From a checkpoint of a small mixture-of-experts model trained on Wikipedia.
Size: 11 layers, width 256, vocabulary 32768, 45.3M parameters.
Experts: 96 experts in each of 10 layers, 32 SwiGLU neurons an expert, 8 picks a token, a softmax router.
Training: a variant of Muon for the experts, 279M tokens, 8512 steps.
Below are experts of layer 7 (counted from 0) of a mixture-of-experts language model. Rows are named router (the router's row for the expert), down (a neuron's output weights, with its number) and show model dimensions 0-63. Each number is 200 + 40 x the weight over its row's rms, rounded and kept within 0 to 999.
After each expert's rows: a language model's description of what the expert responds to. This comes from a sample of Wikipedia text that the model never trained on.

# expert 45
router,154,159,269,231,180,141,262,267,181,224,177,237,194,178,286,170,143,191,166,232,210,202,217,215,170,243,114,192,178,201,170,213,202,238,255,231,180,240,263,224,178,190,217,159,163,228,208,129,159,192,168,177,157,208,203,180,157,179,221,190,150,235,146,197
down7,248,161,200,219,175,269,161,191,235,272,141,204,223,233,209,240,200,163,170,152,198,167,244,178,179,167,194,202,152,181,241,191,133,219,202,269,246,196,220,250,224,200,164,176,201,241,119,181,189,179,138,248,180,164,178,211,206,215,236,212,235,235,181,156
Initial pieces of uncommon words in prose, often after the, a, his, such as val(or), gr(itty), ex(quisite), negl(ect).

# expert 16
router,240,163,217,215,209,201,234,255,210,221,131,164,173,132,166,189,221,168,104,205,133,205,207,139,225,194,170,221,223,165,230,171,121,214,211,213,180,184,229,228,164,175,227,117,185,259,225,197,153,200,151,281,196,112,234,243,160,235,166,205,147,213,191,166
down0,227,202,234,200,200,215,165,147,257,230,218,188,267,177,201,229,230,246,151,202,174,219,254,220,116,232,240,219,197,230,250,252,146,216,247,171,166,242,234,141,282,149,174,178,209,146,141,188,249,133,192,145,210,245,139,155,187,277,220,254,213,260,205,224
Commas, dashes and arrows separating place names in geographic lists and infobox fields, plus prepositions like near, along, across.

# expert 39
router,163,167,255,227,219,165,219,276,235,200,161,234,185,151,284,211,198,168,184,229,216,185,191,126,258,186,169,274,194,167,178,208,143,244,216,224,272,196,246,321,189,214,238,135,168,253,168,180,157,155,174,191,132,162,228,174,101,169,171,178,184,223,155,217
down0,184,184,193,87,232,198,176,187,258,243,153,234,147,123,217,207,236,188,238,284,270,238,242,185,238,233,264,187,206,272,223,210,226,193,219,212,150,216,198,243,174,206,214,207,210,181,219,159,198,303,215,215,215,177,174,215,217,139,237,193,231,171,182,193
Field names in infoboxes and taxoboxes after a bullet dash, such as Coordinates, Born, Location, Directed, Genus, Website.

# expert 33
router,124,198,265,198,229,190,201,200,193,249,199,180,177,199,235,199,184,214,156,197,165,224,232,105,216,220,140,175,191,159,212,290,131,212,210,213,242,242,266,249,165,223,255,176,191,219,240,157,213,165,183,205,141,165,261,199,173,121,144,193,217,239,156,170
down0,213,190,114,185,205,194,219,251,170,231,232,226,199,181,181,191,224,248,206,166,267,199,188,237,178,204,179,249,136,257,235,207,225,191,225,216,188,266,228,260,275,198,228,190,184,171,145,236,120,267,248,182,173,156,137,154,124,217,146,195,109,183,195,204
First pieces of surnames and foreign names after a first name, such as Mc, Wil, East(wood), Lin(ton), in cast and roster lists.

# expert 58
router,184,190,216,235,146,201,216,235,133,297,148,246,196,187,207,248,233,142,214,306,194,210,230,133,256,224,171,223,242,166,134,249,156,208,214,229,219,174,258,222,196,217,201,153,130,243,207,161,154,108,176,271,201,153,183,184,168,170,196,174,132,217,73,159
down0,211,240,173,192,270,220,167,139,233,160,225,185,248,220,144,218,207,178,156,167,114,147,219,189,207,258,250,234,220,149,176,161,186,152,201,218,227,234,248,226,165,137,159,159,195,212,243,166,268,157,156,185,185,204,271,140,234,248,199,227,224,242,297,204
Numbers, units and parentheses in measurements: km, ft, sq, mph, 000, persons per km², and conversion brackets like (290 mi.

# expert 8
router,146,181,270,238,170,207,217,261,190,189,178,205,204,158,187,194,231,219,154,261,160,229,253,129,159,283,151,293,215,168,192,247,184,252,204,220,234,195,191,192,239,205,225,175,133,204,234,199,125,119,164,229,179,180,208,178,166,155,186,209,172,251,161,137
down0,175,256,188,193,206,202,163,171,273,197,250,149,233,177,182,158,208,163,208,220,130,190,134,142,179,192,203,169,179,230,245,188,190,244,174,186,222,104,191,154,261,151,165,156,227,228,213,179,244,161,247,223,252,195,199,153,194,200,151,221,127,182,159,157
Final digits of years after 199/200 and single capital letters or acronym pieces, e.g. 1972, Section B, (AAF).

# expert 31
router,103,180,224,214,201,200,242,189,214,253,188,220,131,164,239,238,167,180,150,241,156,234,264,148,258,292,181,183,229,116,203,229,136,245,263,187,300,158,229,253,152,220,210,194,172,255,190,124,178,163,179,210,146,174,290,179,183,166,193,169,231,229,201,172
down0,219,261,203,197,268,208,216,212,290,215,230,83,191,179,225,204,120,182,216,184,220,173,211,159,188,166,178,178,245,126,181,255,215,230,184,259,241,179,233,206,234,189,210,199,223,173,156,250,226,208,331,206,133,191,228,307,252,150,269,171,192,158,191,144
Surnames and second parts of names after a first name, plus common given names like John, George, William, and commas in lists of names.

# expert 0
router,180,152,248,213,149,210,235,228,140,219,197,249,197,214,229,213,245,157,173,206,209,207,225,177,206,246,172,278,218,149,183,163,212,238,182,188,185,240,224,193,158,243,259,169,145,254,118,153,203,226,190,281,188,164,192,127,171,176,166,192,136,239,177,192
down0,201,156,171,271,214,221,186,279,132,169,194,178,240,187,325,211,211,206,187,189,209,239,234,109,252,150,200,189,135,154,180,134,256,178,209,244,208,153,193,282,195,169,126,194,166,128,228,238,171,116,179,137,205,213,271,203,108,188,184,256,206,250,201,177
Short lowercase word pieces in the middle or at the end of names and rare words, like Linkö-p-ings, Cly-deb-ank, tel-ep-athy.

# expert 26
router,200,186,210,244,217,171,198,221,200,227,194,184,207,158,216,144,206,121,141,214,181,210,201,176,210,217,144,255,207,206,209,207,141,205,200,222,261,202,182,199,186,168,232,89,196,272,248,208,194,233,199,170,242,107,247,194,191,175,192,200,147,202,236,172
down0,229,202,173,129,280,166,194,205,279,218,164,185,189,206,208,194,137,192,110,219,149,157,213,221,200,147,233,191,218,164,175,189,216,234,255,219,197,122,235,205,173,155,172,198,202,302,231,212,192,171,226,243,240,220,159,216,177,195,206,301,151,185,180,217
Last words or pieces of article-title names, often repeated after a heading, e.g. Palace, Sessions, Lighthouse, Airport, church.

# expert 41
router,165,183,253,217,212,205,175,243,212,239,160,168,182,139,239,236,248,207,158,260,188,244,236,154,279,202,189,209,208,194,186,261,136,253,200,169,230,171,243,246,165,215,208,192,182,223,190,188,199,160,156,180,221,126,220,252,133,170,177,185,175,265,165,118
down0,148,298,152,162,134,213,197,240,275,162,219,273,204,185,193,158,154,236,250,133,187,176,153,227,218,220,169,105,183,153,172,207,232,197,254,211,241,195,207,109,248,142,277,202,162,226,207,184,189,206,197,261,209,249,225,172,175,208,238,217,143,192,155,146
Second words of named places and organizations, such as Air Force Base, National Forest, Racing, Airport, Road, Oblast.

# expert 35
router,170,146,183,271,142,153,221,202,189,196,141,203,185,141,213,182,223,218,186,243,199,196,279,132,237,206,180,241,247,201,172,235,195,225,223,214,219,221,240,219,210,230,286,201,167,188,183,207,178,176,182,249,193,162,280,155,173,201,178,162,207,254,118,141
down0,264,225,167,197,228,207,274,223,231,124,285,191,146,155,245,272,194,235,211,111,141,268,140,184,243,129,201,300,200,244,230,155,172,289,224,232,144,178,202,176,190,266,200,221,148,191,189,276,241,161,170,207,200,246,123,217,170,183,205,272,236,222,241,204
Prepositions and "the" in biographical and historical prose, such as of, in, for, during, after, as in "rest of the season".

# expert 21
router,186,160,155,234,170,200,244,179,145,204,200,189,147,150,196,241,205,208,167,195,159,261,236,168,226,217,155,270,222,215,193,205,221,246,238,186,257,183,228,233,223,242,246,209,170,178,152,207,177,122,202,225,165,175,267,140,219,205,191,182,199,233,204,160
down0,220,150,146,164,164,150,241,143,195,170,226,225,236,153,166,208,204,184,214,202,230,262,175,165,120,254,158,221,148,219,245,203,209,120,178,185,204,153,185,256,316,170,198,245,140,261,275,234,193,226,198,165,174,158,199,225,191,287,228,236,241,217,195,186
Function words the, of, by, from, with before proper names of teams, organizations and places, as in traded to the Panthers.

# expert 23
router,166,153,251,232,218,134,231,261,160,252,138,155,159,166,202,244,234,169,157,215,202,222,196,150,225,252,197,292,224,183,172,221,159,212,186,234,247,176,229,193,134,215,173,208,172,205,229,171,177,154,194,171,212,203,270,208,228,234,211,195,128,228,160,189
down0,169,139,131,141,210,197,173,195,165,225,251,189,200,161,262,190,205,234,188,204,255,144,173,204,172,162,150,208,182,234,148,238,198,195,202,151,199,154,181,205,190,163,194,166,232,203,169,226,235,248,220,195,161,206,139,222,215,186,190,183,143,221,212,152
Pieces of Latin genus and species names and words in biology lists, such as species, genus, idae, along with other technical terms.

# expert 20
router,224,180,208,247,241,196,183,198,198,231,131,185,190,166,149,194,214,187,159,224,179,242,220,90,189,269,155,214,186,209,180,200,107,228,234,184,304,195,182,197,169,192,206,161,178,236,208,189,196,191,167,220,258,55,190,210,116,239,187,188,170,183,228,196
down0,173,187,295,298,151,189,168,232,216,215,177,163,224,221,183,209,183,205,179,223,208,152,187,129,233,205,291,235,187,146,145,207,158,200,229,293,192,175,151,138,160,240,124,264,176,162,213,257,272,176,227,219,266,138,220,234,124,168,126,158,179,277,161,130
First tokens of table cells and list items, often short place-name prefixes, letters or numbers, e.g. La, San, A, 2.

# expert 2
router,193,179,302,214,142,199,225,250,216,225,147,192,209,192,192,223,216,147,176,230,173,225,192,129,219,167,188,292,294,154,191,274,163,185,208,260,312,199,209,195,112,251,183,127,166,194,210,193,144,183,179,241,196,175,182,210,167,186,167,194,168,214,105,184
down0,203,219,243,217,204,200,235,320,121,151,251,180,219,193,237,133,252,252,241,105,256,203,163,217,193,179,140,181,273,254,213,202,127,169,191,240,206,149,261,184,276,214,206,194,145,201,197,190,138,201,178,219,178,179,189,161,201,236,169,181,178,180,253,233
Digits inside measurements, conversions and decimal coordinates in infoboxes, e.g. 6 in 3 ft 6 in, 132 kg, decimal degrees.

# expert 36
router,120,186,288,234,223,197,214,206,189,244,202,228,183,176,233,239,157,173,185,206,181,195,228,168,201,233,147,181,196,170,206,219,134,262,215,267,269,236,235,236,180,215,249,171,204,254,175,162,209,179,207,205,144,177,264,163,168,175,189,172,191,249,163,215
down0,209,218,197,183,263,225,202,205,165,269,264,152,153,260,267,170,154,189,137,150,140,173,186,267,215,231,164,185,188,254,236,184,203,172,258,203,212,237,215,174,182,175,144,172,215,232,227,190,173,157,129,269,132,181,235,151,185,206,209,116,236,242,206,223
First names or their first pieces at the start of person names in casts, rosters and lists, like William, David, Z-ainab.

# expert 53
router,202,146,231,218,178,204,228,221,171,225,154,214,160,172,240,245,224,179,154,212,181,210,219,142,188,210,145,221,231,181,191,246,145,242,180,170,237,194,199,168,251,193,160,157,187,255,168,175,246,186,159,192,214,72,228,194,193,212,192,187,172,223,169,187
down0,192,196,125,300,105,284,199,174,167,126,196,236,181,138,240,83,199,233,184,249,215,238,230,138,256,227,196,179,262,221,181,254,150,157,182,222,171,260,240,212,188,223,184,216,208,229,166,246,217,207,230,201,170,229,255,181,199,170,242,135,196,177,146,156
Short words, letters and numbers opening table or list cells: result letters L and W, positions like D, key names, and units such as m.

# expert 42
router,212,156,239,213,155,206,207,234,132,204,195,260,141,152,229,280,200,193,197,235,163,239,258,200,281,185,173,197,229,175,169,231,201,252,207,270,179,215,213,206,212,242,213,190,156,184,144,173,165,161,178,261,141,178,217,169,192,165,183,96,209,263,168,148
down0,218,251,149,205,171,146,259,263,244,204,254,209,231,197,193,186,148,169,223,209,134,180,236,242,219,227,153,236,179,196,224,214,214,130,193,172,155,204,259,122,173,138,158,219,168,193,174,198,247,176,182,242,195,131,134,173,227,185,199,204,138,142,123,231
Verbs and adverbs following he or was in biographies, such as became, joined, returned, first, previously.

# expert 47
router,148,172,240,215,185,180,213,276,163,230,162,278,162,198,250,221,206,203,192,208,128,227,236,162,255,277,171,176,236,161,168,287,186,250,236,204,166,260,273,229,214,239,194,187,182,221,161,184,122,177,128,256,131,191,278,112,177,186,204,126,186,224,161,161
down0,220,253,290,225,200,202,210,232,171,193,218,154,163,221,152,268,198,282,225,198,167,151,235,130,125,149,208,226,256,237,152,207,259,173,208,226,199,237,205,305,158,277,227,240,256,235,148,135,205,237,186,203,241,168,153,235,97,178,242,207,210,205,197,211
Auxiliaries, negation and adverbs in running prose, such as was, also, not, would, been, as in "can also float".

# expert 11
router,175,206,220,293,154,167,253,199,175,191,194,233,166,180,197,207,189,161,216,222,182,172,195,162,227,244,165,244,210,216,183,191,139,161,184,206,271,217,224,251,228,199,240,144,211,279,200,175,144,149,138,234,204,172,264,185,162,107,172,184,168,254,127,188
down0,192,214,207,202,195,156,156,216,200,142,275,194,200,227,254,204,161,189,219,146,227,198,212,256,235,254,223,250,203,207,182,252,209,202,117,179,250,241,219,244,234,197,251,223,209,209,134,201,148,244,188,169,125,238,134,195,256,164,165,205,225,163,256,154
Word pieces inside hyphenated or compound words and names, plus prime marks in coordinates and table separators: old-man, sulf, Kataj-an.

# expert 59
router,193,150,234,242,230,216,244,213,198,260,134,221,170,124,245,229,225,201,182,228,182,227,207,81,236,224,169,255,224,190,189,264,151,196,207,226,215,232,266,223,212,264,214,196,190,250,142,160,191,185,205,214,169,191,255,174,147,204,213,180,205,215,142,133
down0,165,262,198,123,209,193,165,237,239,246,241,201,207,204,201,235,186,126,209,213,212,227,157,255,214,239,241,203,173,198,195,192,277,142,181,147,134,165,187,133,278,231,305,201,215,181,265,244,162,212,210,248,183,214,187,224,240,175,189,127,245,177,217,217
Opening parentheses after names and districts for dates, parties or authors, plus subscripts, degree and prime signs, and square brackets.

# expert 25
router,183,169,226,219,198,176,165,206,184,204,174,231,154,191,283,196,215,193,125,250,205,169,254,214,206,234,152,213,232,170,165,181,157,233,250,249,244,276,249,263,137,195,197,154,156,235,192,115,185,233,189,241,196,166,239,160,127,158,148,168,161,274,178,217
down0,222,190,223,173,248,136,182,195,206,179,143,196,235,216,209,194,235,165,175,254,219,202,200,200,238,228,128,179,216,229,206,215,149,134,217,207,161,202,285,143,201,271,256,191,177,214,158,150,208,217,116,173,196,276,143,246,182,216,145,206,177,214,180,199
Word pieces in the middle of foreign or rare proper names and words, such as -il-, -on-, -tic-, -ak- in Herak-lion or Kur-il-pa.